python train.py --num_hidden_layers=11 --hidden_size=384 --n_experts=16 --experts_per_token=2 --d_expert=160 --d_shared_expert=0 --hidden_act="relu" --moe_layers=[0, 1, 2, 3, 4, 5, 6, 7, 8, 9, 10] --router_score="softmax" --normalize_top_k=true --routed_scale=1.0 --balance_loss=0.00165 --balance_bias=true --router_noise=0.1 --router_bias=true --init_std_router=0.0114 --lr_router=0.000507 --num_attention_heads=6 --num_key_value_heads=6 --head_dim=64 --vocab_size=10209 --norm="layernorm" --norm_place="pre" --norm_eps=1e-05 --positions="learned" --qk_norm=false --attn_scale=0.125 --tie_word_embeddings=true --parallel_block=false --init="normal" --init_std_qkv=0.0227 --init_std_o=0.00484 --init_std_up=0.0227 --init_std_down=0.00484 --optimizer="adam_variant" --learning_rate=0.000701 --beta1=0.9 --beta2=0.95 --weight_decay=0.19 --lr_head=0.00699 --max_grad_norm=1.0 --warmup_steps=296 --schedule="wsd" --decay_fraction=0.298 --decay_shape="linear" --final_lr_fraction=0.05 --batch_tokens=32768 --max_seq_len=512 --doc_mask=true --train_tokens=280800000 --max_steps=8570 --dataset="wikipedia_en"
Below are experts of layer 2 (counted from 0) of a mixture-of-experts language model. Rows are named up (a neuron's input weights, with its number) and show model dimensions 192-383. Each number is 128 + 24 x the weight over its row's rms, rounded and kept within 0 to 255. Numbers have three digits each.
Before each expert's rows: "comes after" lists some tokens at least twice as common just before its tokens as in all text. This comes from a sample of Wikipedia text that the model never trained on. Tokens count by the router's weight.

# expert 1
comes after: " |", "\n\n", ")", ".", " |  |", " ="
up16:177118110161145151153110116143084088116148176118155102138119092135198162154141073144150128145149100098126169086137143125116136134141116166124133127110071125158169138121122124119142126116160168135130114129148125106126161109139100167136107172142121116168101102132146136123115113136122155128082139162134096100124099134080124159103132121127109121158108132123133078123125150122103163084113105141085148136085110161104165185117151151126138146126154134164108115118154102113092110128116096159115150125130102076134103151131112107173139144118142117107138140100142146117109163144134133133
up17:184097126132129149161108178098137109098124144128154139115123166132110140153144099130124114081123098121113132125119141126121076131099155140122129133150137138115150127114119123134157098116121156141125134168073104166110132131166145148148122105091150103096124101121115168105109084132158064117121140120116151121131136130108100154136115132097110104154104156125132144141128160115189149080159150126115150152119123075123130180187149144122124130131097123142149126148135106139119141129097123133146159129151138111151157107123126136147105176108165104129152115106111128150141141103109145113
up18:142137138130128136107092130169095108110126116114121109189100058113191138097126107155100118162125134054127133108177142161116159114091136111117128164081115101157115141127097112137125179117138120138170135133098101109135165094136134130119104152161168100180151120137146110134113113162094136117104115157118155139129111144149116123114146137142135137128134138150110121154126095124108145139127105092092111124113073136157086084148129120097111144119117126123094139104137117119114130117147128150139123166155115114100119130122100114134120160133113117131118130101125106093118178172159139127
up19:144137078091088127108130116096141161146129165116125124120130119145097164153169139143120108120140147160100133133095168119110098144124163085107143149086107092090094133160155161144091117129102136116147111169146125134094126124130097179109137135149149090144104103107170099096122106111153122164132150129122146125114144115133146116111144142103091150114122134180130112189139150099122150137148130126119151132100116120147115125126145114118120165143088100129096101119130103099077115162169144135129120138134137128153138126123109099161146141131129101102149131142154086126101144128117135148
up20:140064168112096133164092096129142150127131094158159139129092085138162110182126146108078143091135106089128142122176100100149119112118168071146133132117115109139092123080123149127130091152131185156151146149124150148115106135143109125099132105144114163136132124073128157141143122093126088114139134156112138088133128117127125158141137125115141107085127112131172142133115131134175141153148109158094128136118120130097148162142118149123135135131123131126115184130136134129136095114165109102098147137165170117098122138151134105140093156105181074150155105113083117089116167153139168094
up21:160114148145146149122093109153150152095131135137119071135099130114092122136131137149109137147108132164127143099130137105111161127143112056134167108136097118132120142158181154075140124161129140104157129155085115070091116096117088171154102153088133130169066146083129146120132105168144144118111172138132151146136140148121142118104098155147080107111123139108102101134102155175148182128130085110091113151156115084141123129129129134083152116137124132133103138137144109083138107135125130146111117100140154079144092159120100127128110136119128111185110133101152162153121122151135146137
up22:140130138123163100127112152157112108137148105148141160177151140141174156099125113121142097122161111142094117153087112097132154100129117115156103109122112156111084126129146131124117147161167111148162147125089160114116119134144098143157076136106145138140103161127137125132088119135110112119122114183109127116125121137115127123093118161102122134105111144101123129142122101156121142115093107132089134135147095111152148108149137114099144059094119130115168112083109129092141159148114150153144148118096161128100131166140087109129131134114099092131140136134178138097117148128122112104
up23:157146157091100114127124136145180148119084121165119100160096100115186123149136153164113158089113120135142097135158130105139155141089127123157169175148138088140134141104163120115103114163112146089175134134128101113127154113138139110134104104143121148137151172134128131098096094126117094123090154134087109118133130141173122111101136156118174119102102126150157116135094125142147137148158106120135119122105135139165117101161108158106123106107129118111149138068094110121130103109126175186086138148160117083109124142146136105148133135139139061134130107098094123103102133144141096137
up24:147179142141122147129089119164103119146130133116130133144099082079144146145097079115163164116106148134133130175187117165139117137129099111106137102129132137115158125161137106050133113108105128154098136107141106148139129114125104129151106137135134145127109124117122099163109144106138103149126130120110161109118153181101107121193086150140122138133111184101101091145127127149110124144135085103127132120120120147099085155089137138142132144097145106152178138116128108105137133096142099112153145124153130101120127149101148158114119131175119142132081147103107142129130110191144163109
up25:104088116162156150062161109143116165137108148127103135127123155108086174153153118101162142129142118101153093154138127113111138150092132145145114105102093127133121110110108122133168148118103082128179150187143178098096084132109086102135075123118106114140083089111100095156157109174153117139134142125149180179122135114107162130127109129077105115098117126119128130132131111114207105092125117114106141118135125126123139175106135120107143130167151146120121119149131125127166134104098139125139147107156114119154118107151126082181129130149142127142150131160158131147165127116122121129
up26:129127145104111106133113124134126143135189108133143115081114144107062121164118150167132130167111164070132070172089120124127110135122142132151137118126133113121088115168109154147089122134108099119123127152104128081191121151121140163098117138125125125143114125090119151158129153123142121113138117145132159118127163162125127160140148088147129124145125161160117114163125164117108103123111134139126080139113125111092128111153164121131164120106091134113097118152196124078133119103086106098113119154114132126122114122112144135131113115173124094143114133133157108159143122121144137115
up27:122136135143136153112104141153112161114126140163149155093134135143094160120129103143107148144108102117126136122124111114108140087192165092155101125135136125134145187127090140109132129133100106121143131117111084143137137123112098147120142123083127127125117134128105119131064036127104131149126103138101109106130096147096104147084123127157097117134101140132145126107183196140131109163115117109134123153109137139140107172104109121084183135142118142160111125129124125142088133150191137117128096116146125115128108132126112111213131146160132109150113125124161101136103118174148100109
up28:084155149140101144083110108132125170126116125154088113096133099103116131118108126112147122110136119137168087167092136135137152155132167116140099172129115088119156133121150132126108168123131171107102173157086114187101143087101116137111155131153154103109105165091158146074122150129104122147111164123102155126144180164151130083143161155131143121141089111153165088130132130125121143124171119097107125114131106159153116123080151150121152128119132125106123113093135101138126139079153145149110164147142150157150122110154141095166131158130093094117114098099095121156144117125173159128
up29:135132106120103143150115157113124168154120133171134120144123163120139141158138107142112121145078120132156138147115178113153124140165121113147153195164110115170091181087121110083123149157182091092147133139161096168133115114105129146101133150118125123148107147117145135083093088150115132137134144155137123097091175106115124120079112141104106135145102155125136117111152165113140109189120135137102111155132132130112122132088102122159141119128158124131111117118123080123098115101136146152129132100090160128127088133123097129188157114173124112127168148086141091165102126155159126129
up30:125114130146099123103102094105122148149181128141157120132128121142093151170103128164094186114098120138137120147123098097121141168087125096150120169124128157104124138138152177103101128143105105100153140119085143116144099104114162095077122120136123116127149128116180142113107120143108086111124135153098148151124135145124122147129140160127158081120139112122099147085109152150131184157145101127125111130167122092149137091112129085115140114105106122119122122132165119115116151120107123151129135130081179118122091114148163085145124156108129109156123136108150142135139140110116154137
up31:134089093153143135120115141098117147110143132129122117140110115125118122123139090145117122147157141139084127151111149102119142132099158098155126114074101151150107179107102147123148125114095139178153155129155084124098144133134075143133067180150112116113129123135144092138099104097095154080106101140122096125121152128132155104162113133113086119115106121103152098169117175153130155139153136153108110173122152122138115150084128150082197119118102148082133094124161099102146092125085150132164111115141111138135144134078145116133105110098095096167120102153116131190138115148172101111

# expert 0
comes after: "\n", ".", "\n\n", "0", "s.", ")."
up16:149132107129140151149093141139128087115142121118168083171105157159103140188100120164119155116125102129129122146160142083114117110119080130093174102127134121128143151126151153142158108130125124099137117122120133101142123150133109158120122110142188138178164146142112149116109115132149092124152130119093095126095161136118119123128088082112140119088126155184100150119120119146146115129155122137128129103136164113099076125141106130097103100119105110140144140130130144137133105104170111159166118124155112101189098126115119116102124115121143086151121133129129140125160110145110085065
up17:157106148216155136124109100141081122125127123109169072161124095148119180131090111118149185157112122100121152147124084124145147116098125134135113158077122113130105150142148132091111127149150152118139122148095092156127145114121168132142121134095147137153154126125153150114138124131110062112132077136099118117159141157140146131098091125096135134065124115126105150059127127137100172095133124164108126138119114099117100147162111123115154120113122174137129106149128164120140143130177136101122147122137143099163106171131152083124145140135142053172120088117168109141169115151066117092
up18:132134103171155153136130151159116108127153111140140074159140119118132139120151145090064132131076131135147102079131123126089095115111121170068154098111153107099131121097131111157157184135118158169106162086121086104153087131154130185134155153082158070102182148093111113161123097121100118123122119094165166150136141122076136124130133158133141105080117125128136148135111148122155106130137146136122159138122110172146113137116117106154136122149131118148144092094127135134143102152148123114134151119129127126132106118138125157193163127149129119100140125110141115055165132128143144124
up19:129144098108137140153097200084130092093113120186145119123092145121153097157115138165120130111133105131128112110127105124139089170098140105099123103135122128099157150104137111161127139101116125146168117109121123103144127128152091115150129097165142093124144173094118181128102101098110119115152117127117140121164190121117136112126118122152107119105115117138116149150158153155093152125118106126125124170115149090116099106176085117158145105139094128139103129091119143141067110130127139157176085083177111120108150134115135151176130140124082118096116080121126127062175101113125121115
up20:157123045146108150141104126102127116157146147115113096132083126071100148145074116147119171078167132098175132147097113147113095106137132135126131130089087130126099151081139122122140083068137110110168104141110150135143146117141156137147138079142105135143113167147126149133134116125109160134106107142100118084148145146134113111142110148131138089105083117105119170109151134127094116212168123126103102136119098082149138133122162099127140117122116115138127153121154096122126102140117130112082067124131111115090136129112144125132103141138127127113108159110180147115136136133126115114
up21:137115148187107130132124135112136148101159156143171124154135105123119160171101119184110102137120115136132089111152105097124113090118077138064090148156128145128107131129130140136147084157119127136130116148133124122101119147129081080115142122162134122119155124133137141143131100092138139132127106176150111097133153129115117153095121129132076146085115108152101110105121127131142104097154130099127145134154175077137121166098103118180125102110136131097106094096091132121113129111128179123151096090168113123113125138131111150159086137112105156143115120127104160145156179159123102080
up22:147095158168146125141110123114116124157118142146114153162105165155121171111109133147121157107116131106149125143114124106114154094136099098154095128072138127119111176129154163148114114114136157132152098138119134099119129115132135167122092107105136139210102141154111151136101111112140138126169132116126117118126165173130155116123100113110149115077114133116187163107132140118107151149132106148124163154145121107162163150122061131100140101139143130108113078111114122130109103109195132101072101135138130104104076170096144109146147159127178117136120158111165155097150114144131152097
up23:143156140140126113122129163119129123163074124138154134115137118141132175149123081142067092097149106127122088098110139154109137143165132125125089201129151136145121154139126132136084145129131138114139166130137087098103155135148113138116145156148136121114096096139091120096110125144120140155089110123145116149105169120123161066091095138085119155125120123124160167120139110089125122151099132152113141139144141102106112131131133102103138147133117125180075131111130124131145139153121132145116152113157148122124085150184135109141159096123120121144140166085162135102129121188138151105
up24:156121132126120151153146168118124123138119135143135096120136110147157116144116105155130122112129143131146119133110152087072116133122144089068060119154103086124114151141145094132125070098125121170138135163116152111084134111107110146172145127140156147098110147134117139143124111089129132155152154131137139103146198134084123106134144120108118150108123105133152132177156138098158149143109092121114114121143140117106098126110111152145138148133096120115137072162097118156126133140158096123139134087125141124116166115112097154174134148132141157134163117108164111097121152176176159104
up25:140162134122117130132092131122138148129183098164153148149082124091154164124094124077140128140122121135131147179107111129102129140124126122141131070110133184147149154105161112156146146113135148151094112096092150111108143157109149113167135133104122129154142120095122116131087082081139115119111130139099152063117142132146099129122168144116102105113125115130146145156136138122081113127154122148117111119154141115108075128120123128089154158125129142164135165158142141118117108098136115126157137125140157144170113133148128099107114117127135134160138117150095164115148116144130119124
up26:128089143106118172137140123135119120140121151160165160167089106100097143142154109126130146119162130158129144157135115106130110128141117129125147170147117130143103148093149134164181110151120174097146150122127119131155155149173190151142148114143134153121169104076150133155101104098140093122128126070149161123097095089113123133106096151146148071143080165125118139163120131131141126126114095131141123114145153121094096162117103176125135148136089138108106120143116131174147112100124081135125116151121159136152135122104161128170099142145125101117114136090132142105153107137118110046
up27:127145099145135099133098162109140123125135123095086149130101170130145161091112069130175113096109137158142200143078152122163099145115116127142107128148130143058098133137142105128089153104134134158166136157113117096129138151112157099109127116146139117143114166119101136102112131102147157153108100138139139084129157152087121127124141080159119072099149137118101114141126160108123147150142093127096137141117135124125140112179108113162118136116104122106143100135110142145107146107138090196136123114134134100125147137097130146127122105118124149130144071110111110091115154129143158130
up28:145106140093097128128088139044133092131111139112111127150144135135130106155121136158128134058132120142135160122096134113079082148149132087099095112137140146118098160127120109082112102110104132136156112140127059159096133140146132093111115124158151145115072132103094135123108124157160180106084148097142138138123124115122166137122143114115142131102131147135129086143111135112132124153173091090112155115164108092103131142126145157116132176124101118128130151106134117133120135151131166175115124080142084109137131125085152135136152164177117135106155114114129137079107146118148139139
up29:139065145121118114119118171103115124129099127140142118097163124148101110205129100134099143150159142117159137110087127095095146132106175108130076132133107117135144142151107118141110126165113100137161103146092141157128110115115151152123073145140129120155143147138146120139122140123122117105165111172108106122109152147171133139106111112068120129111083136140135155112124107103113101146109115158112099113129164123158134119121094167133139149157111126122151111166135151125144152131109144161120093075104196125101101136162136136107129098126078114112184079149164120132093132173091096119
up30:152142113137105208131146122157147141124123118120182102100089097095176117136089112108138166106140109137110147193119091130105116159183105108126154091160092110095128174139129082137148117088119135145152123124107127173115109122114136160147129117142160124149093117093168140133089119065108140113121122161131137113138121166132167131125097126144130102121095150112139115100084171104139116125106096090119118164120155158111122135127129172120156123084107141122101133113119123128116088166149099142131136090124092123141125130071117137112156155124142119152151112093112137084146112145131117115
up31:157138086117155134095110122112163106096097165125085132175133059147116112128120141136129158106142119146107152185165135101102106132156097119088125108166100122128133155135096099108101098147118103116159134148147081135113116131145147126127147111143180124142162126145136148158138123149131118145132138082123163132128171122141133115115119118078131125084130100117152119121148172106146107098122064100164109146153144089116082142157103140076161138137100129163155146127146153147131113127132123180139112105115151118134116135116132132112145128166098146118127139144140138111112140168139091118

# expert 12
comes after: " | ", " ", ".", "1", "| ", "–"
up16:154161132127158094142118173126141111133099124158119116130145142082139122111149100120123134130115108135130112151154114114143107165140164144126109123104083146134068152106182108125153115145192129127123122134142137101157100126137139110130130135154083129130064125120093090134117102128126133135151125180132088080112164127106092120088135161083124111132145127140128155119150141106108138134117124132153130128135091053171132072135139114115112142121146108123112176124145115113125159127117198131096099115138177115112133147126136120136152172128157095110118162136143100094133135117178161127
up17:132099122137113140123116127094098125137142122092180100118144121145118160152131130173126156098174115120073156118126156069137121115165128139129134121086118130093079141166146120120150136105128130108106111173103104129164108138094100178125122129102166100105150104137136149111110083116130105132122124110105118106137159123122134140147098153115096177125171161149125124154124172110119152077152153123113172123103133142114102136134130135169130133154122119156080166135117127144148114109160160127182108102179136113170131119106089135118116117128080086148111111118148120147111145167103091111
up18:143086109115109126146129147126123148145143149141096117152119161114104092155159141159129118151125171128122112169115135077160085172101157122121134114162133128126159133116100132168143118101132078098129094121157118110153145128130108114084103135163146117130181104135143125099111102118106146111148155166129088120120133104100129129087199130088088130116153122110139130119112168161128170082075110157126119154119135103154141137159128149115150145120119142124093087161120143141133089124158123156103121146135149117149112170117104144162134147127114151146143140159092126140145127131117158134
up19:118145141113081086137098126109128103132153123100118105072133138129169123132159121129169130149107108140111136154127142098139096128103194093094126114137087122130123165128137122106139126094146125076099129115108123090098112144083150175119157148118108142103117122152121086137103097145150125123114184156128109124094128127105126134142149157107093123114152123164074152132077125131100122129145143109100111108142115108143133086133136129146111130108114082172118154108129159160146121103111158126137129163140174089167115145095147147157122142153139114129139181118150115135086153167132122111
up20:164126083119152173129093152132133126141121136110128117122121119122122121147176101140147094103151154143114128142114129090116072101176125140148131082141097113149134160147086108136122134093159117146130116132158096122123135108145105159113124140124197078071103104113165103108098076107120161146152123130115127097142195137125138139111134129138091148145126143081115131147163169119123114147097126127123123141119107110143083147164131168115149133130119139122089131130128131124103099115169155137154152125130078093125101166114109171144155122140142149106100101097105107109093144142156136118
up21:146132136157091118157114144109137093159127114143140164139098148115178137131152103139157131142102122117133149164140119124182112135082137119109154131140109127149107152103102111098120117106161108111114174167099139128115142131124109136118124120136108085110139147155121168124122094075116117102118177140128079113135177113102125132065156193135143100113123136130134129143117154061130185099125130085128126141098138144136136099143132124159136086078151141090167082122103121138151135119094091144150156168103133069133134118079114145166142153149153083144109166149121118151104138151122127115
up22:173135160129138115148096114151093076150133136139136150141104162128148107089149099113157115156174134128077098132117098124163100133148145147141125114131136121083145131168156112152118134148109129122096128165143146096085122093139118109142098167113157129099109157143127136103133094084128111140125152116121119108138090102138100122116112118089115132098141113148113139155125152097107172143132136100124113144156077109176124105202130175107145161111156140087137150152093130144164132117086139131105089132154116104109117174149143140144111106111157110106156145182150116106151124131101167100
up23:140189096141092118117112094106140102144125188080123151141085118118121177147149133128116109167117124152113105171150128169109123125154153169114102099147123143106147140161099118116110101117130151132120116128150128167099155104115104148140133162131139102117112110097124148136117111102129142127087099142121125100093095163080129144120114126123167129108110149126115114164132132130082098120165103121109121094130136128133133148106137144128105168072128096143153132092143139120100154147110129113166109115144096126107113082126101124140128088145131128096099142153092090141103182127157158112
up24:140168128163108129132071103103170055115118151158121137139104127069154131162110140140104132091124162125146124134157137131131139123136120160137111106145092139134146142147124128102114119080104109119120117119138134085115155124121132126140115149157080118151115158154138119106146120141176126125127107130110136110104136127135118139162123139124148157147127159131124137135141135089109117108130122113134152107175113086162104109128132114116119120142152100154122129138138128117126129147168153094100130113145094102108107154127140130118154150111121142106110170109190124087115167136176141115
up25:126145105117201120108097126130096140136150148135128142159152136094141167145136112133108148106131151135146107142105176125081129108091132131131076121118091150169133141155151128125117157099128091137094110134118116117111148138113110141110151128109101123153117125102097115147132114116174156149115141142112139106120151104102200159128160111136114169131122166134133136105143125092126133092143127126108142138144114125182104140091123169123127153122117131131146146124118109149128145134108154084174085109141091067145098103126125139113201126150138105136125124135167119116117171134153118077
up26:135093137171126142105099133094120157128117131138140097115097133117121092189184131103144102148148123106071129179110194090085127140146165111179166169159146115126148135092131085119125139122145150105125133133139120097142109134082108151173139132154130120135131139108131118136103099109104120103074108173102121088139137097146111110159158118131141107112149134119101097122128166077150163075126118142151136159121141156169117149155094136110158113122078163121137108146136144145114144138130113096178173137107099122128109121077136131162105124139130154113148103160152149131130142103158165132
up27:121147075161135159132110129084118078125110089123112134070104101095112146115200105104148123091154089116110130131141134155122114121126118118129113104141168171183109137125115117102131208107137090139111115127108076160105096120121122121111086112137122131149114081132159144100149130121137118134102147132128123109144116117142143146136127137134104133116142148109095155147120163127132130124167133123151132117127130139130146118129139185149136130138144149126130150145172065093132115138135112109129112154166121137105097102135088106119130129096185115120094147139148063070120141178087123117
up28:126142121100098164157120129105099137132113165161165096140071153125137128139150129163114121142117146141143112125097146134148086119143145170129104123174129136164123125134117121146132111118163111140129105145122144095085138150114115139156100128134131106170108119109084113112123091137152108155170092170097129133128109155135109122131174161107117136113183147134131153160114129117112106111120114144074175115154102100156132081114160110126106155093153114177112109181130121135142114128158152111163101118108105130141126160097122169130144122130173069094129134135120088137111141176097165126
up29:151144128112142165148119108157123106145100126114095134119098102099184133127121106097139142109163154162107159138156159164092135142102157131108131068154133116095134153170132057114132144096121142143131094138117116128099171119150111122119122181100199130110115151135166116146088123120138117124105116106117144103131105138135134127155128129140087131118171161166144122163177115126091144104119073115107142134085102135155082135137109148111124188090107095102143175140124114107111120136176159146087196122160103101132147128120158124119096165142161120097131118116125107105114151163128166126
up30:164147120087133163099095085145080150197185136123106133163119115116128126125125114139176167125111115136108140133103139132088115100112146130117139111136122126126127182193127099147132151085165133124130146126138139127117162119137136139099117142103106167138121112083076129130115118124142154136105100150161153122115113101144178161139145161126081141124132109114100134141147118104084136115158129108053141133130116097120125161138119135144118145113123115140111185119117107099134122126146145124150137114109087083155080097122117112128113124161117120103143103112128125127079169155139109087
up31:138120150100109136180110124068136114156092149126152137102108164164144128140125106130113133148135119164135139152146158091130136138091101124126152120127111171145079151130122101099119125136162127122118102123123097115151108119132121142151133104128126128115134141155139142129120121116103120169129154140098139124121154095133161118107106149126143142078149077104069164155106120124090137172137148125101182168122151117171101094119111143136138110138154122118176135113151084138140131113104115144111100114080135111105104126120095147192114114122133125142159134115146119147082130150139117114

# expert 11
comes after: "2", "1", " in", "r", " P", " U."
up16:134109107131137098130103101112150092132125150120134118164135153111153126124138089139082097152099143117138137103148153115130130106117123124179080165126143097088078118144163151167163072124123089161125151149092163144132116140161107121135162127096112156126170108112120117134140114085138098142091156137126094118132100158130126123122164147125130116064107140124131117105141126098160122138119115127135136122139133127148121149123115145138128130130147115088087156132143166153132161069138142148154130123172137170104180103111144137103111121140127122127104112157166119118129168142140090160
up17:126130144119114168139104108136118137171143112139140090136163157138109157093133153121131069100123103130104166143150135125133132168118159099108103138118137148118134111116149114105114101111117121102108166137153155110131102136141108104165116105113119112084098093120143146160118140111131145102097149132126159122116131156132101157117184149134126147145136114139125130110118116149098168147161194133115137137145111150146167091156139116122120131128103106141129104131107112122130108114058118175168155129156074105118155162126058135141160116135113085168142108120090092143162082087099112127
up18:170126090120091118127129150155112112150159137115107142116121141102149122132161106112169142136175136093127122162075110121094130157149098161120133122119125147099122132117171125089105156127097124154111115150114104134142070099115167152146139140118134140105137137130101154134109125105153147114153092103111093095130133141093107075149147132133121095142098078125167131173114125123121127129122106090138105142166116135105126143158131146183121157094124137093123105173117170153106130133164122168183109124153141142128150119141147093111166121110149105153105133098128164149114160134087156107
up19:201131123160137122139123092162101168157138129146178086077131098093151120111128093095081155105122160088154150166112132135139094150130104096106140123168112144151122137128088127126136144144146115180127137150117112139086120106121162109193136130112141131100162112092147119139107100112144101164149147104136161085101133122135135121173092118126123119089117088133123122168116098134121126067131128113135121126176117103141117131150119134116113110129090139110131132081106127133122132124144093113127130129142120152099148121096115100145138149145159131131094133135133131122146130147116119124
up20:156155140107142116124096118104126108133132170164101120112178130108146144104176136120139090123171156189057150160114137100108083127187102131118117116104134089124143114138107135126125117135133170157125110147131137127161136148160113119100149159114138145085117128074073121142119132121168148125175108171181141109124111140130108124122148148132117110126129153132094131127146119112115165108111167163114131095150138151208127124142144143097111166141102120093132106177103119118125129134111153095123117135143129120157106086130151076113176136155121099139134139162148099145109118092118109115
up21:171136142147112125095123113151107148130153119165125088109081132152123126124154099117115104136135143130133168137125119125117092143105121144146088160152156154149146145136111111109118138214143131098112142131092159156118117112133148128112130118108135111166124096116138135107070087123105115146107134159143178102130154116121128162139174156114101109123125156122112156098127134117127142127100140109170149115114102176086173106132110114107149128094121140124167108147135099115143105125147077104113114140137102156156175153156137101117110121159109137171086150136117148136127150098137086119
up22:132151154126095135144123148152148127140151148134140188083117132094131119099134148150178145112108082095091114145146121115158118115108115090111160122169121140083161127136127126099125138128104162100100150106117127137123091125125092135170165146136115176107132151102092131150095098123108110112102138106099134133131125125120094090149121156154154095113151108135160150146118074107103144186107100128113117143143137079120119129123143116158124077147121146106145139162096095100103155127107082155137143132133156116079088134145125099127161133164152122130129146111125137119126143134090122142
up23:125164140119103127129125153123098145159098149129109147119099151113048126095120108161151114153121159131083160140149136087115114102148118149117111132145124104120130113146143145064115089113138144145113125114145107150148105082158129131131149150142112166128134153193095158128123145140122152142142152116097145121132134127114130106087138125098121157157115123142125133115116125131154156131138137142133124141131078131164134121154097113150137183161101134146077089098110123135148148121121138144144132141151131110088125139126130124149092093106144133114127158151117109143122118139110116101
up24:131136098128109169118138141169118141140157145133150146124163125125069115109141094151199120139092121104125122163162062155161072158148148132144124146151071135147130115123136139137164071116109129124127135182122091134123101157167125134106120101132130115092105113106144148109155118156130119096100129121135105117132095073100125141175128167129158116131137133109139147111106134103106116109140141137107119130118135127159116133138116149093129100124168111175129156068123096142125088099095121122128118107125108169119123137113126091095168149167133125110121123118117147153153123099100128131
up25:151134105104108149116140144155084070156158130145155153099111140130104160125124148179137137134169132131105098179143154137147083117109159163127062146112113158109132130120133132131127144127103112135108111152100102185105108109116104152139166142111123118097144132120165122124089114116121106095100154121105118092114128129066122120144164136116112146133100156137111136138113129128169134131157169102140140152130130142162111092125131107140110118097144121111153109123146134161122036113102107149135168138137111159132165110146104091100151111123148089111177146140107106118164118129148095109
up26:133147115129135180126108098159088137143119094136151118135107135102166101141153134112157132119129113149134110164134108140128101125135109099104129166142113145099082135112120102110127105122092119111133163160164105126111103139108128126193104199064177093126112138119091112093098108126122153120153151112122074129120122124114147146119149177139123086116162148140132117121115130122132166089095122090111158135128127123098148098141129128112112127103127128125099115122132118133102059132143109112139151145108143119149125145105120106098140142146154130133042168122123104096121175138103095096
up27:152155148168139126137143105117115154128088148128173131097122118124125090157121117148124116087133096120107115158143147132107122125117123137142124104164106140140149177142148118127088126108107117107107128153090147120081099072100088129163132112070133104118121133109109105144120128115081130136112142084102157076126143134124133164158107133152147088145111139148128140123150166138081108145092136110114145168191098116141122178117084140145168102130057152133151121143125158125130120114129107100131102090107100138101121136106165127142141135171126119164112105136141114136129148138171128131
up28:132124146138171147128093143103164158090130157106088149160160128127140149140150152092128081100136155119096128142103136129158125098142157102132091103145158150123096113154128131155106146100120138137137130115152146142141113124166136124148131117068100103123138098111151135144119137124156151093092168125132083118140126103125123149104139120122132155101112117145132110093142158150136159136112067113106139116157137132151116093131121132164127161126101118123134153167092175149125111173125155090109161104155091110136105177160075135156133175144149120130143135178167125086095166199126104137
up29:148148142158119144153132140112145152122105171122126147120131145089128168173158114172147138143155086154175133138119124123128111167112137088102124127126104129140117127130129108133114087135079138132108111169126134124118109150125145141154159119150099141173201142134093119147115129137080111100148157132155108112129157137129101091148169126104152094096100111071069169121097161161129136116101151104100152142146143186107107121137130124132141120114103131097131105122122147137158095118083137128107131128138130122140148104123090118128139104100138129102116137083113127098130139127132128088
up30:144136093151102161081111108158138136107149133084116138123110149115068117148110101141140113140096104113107087130142086141134148140140128141169108119173156125087136118106093091098146130132156108142116134136145119087115138200164144077146128125141135145159103093123151156105078130101122142115101178112150119113122159093110133173170149173129132139142117167095119121090115147141145129110132168142127136138098099142089141129133124097114112142128158144081143156096152108134065066099157075156113150148117118123109103110128124135143154116185137159115082151118127088156128129115115139085
up31:159138105116171160090108135117132107123114134156138132123113158125162102124124125122127113098123092120139075125133100131111098128148171127141118123176114171131074141136129135095132098068159143101127146145153125135072110124123109160134134168110159146120063145108100127113145112162162143175131166124127124117124140151107150152117129153096150119150102141130170116107118115128145134126073133116091157142126116101171137115168143132090134163125060118155145117120080110150092138136132131084152133125092088136082111168089108137158125171168123161117107147097124091097132188137105147119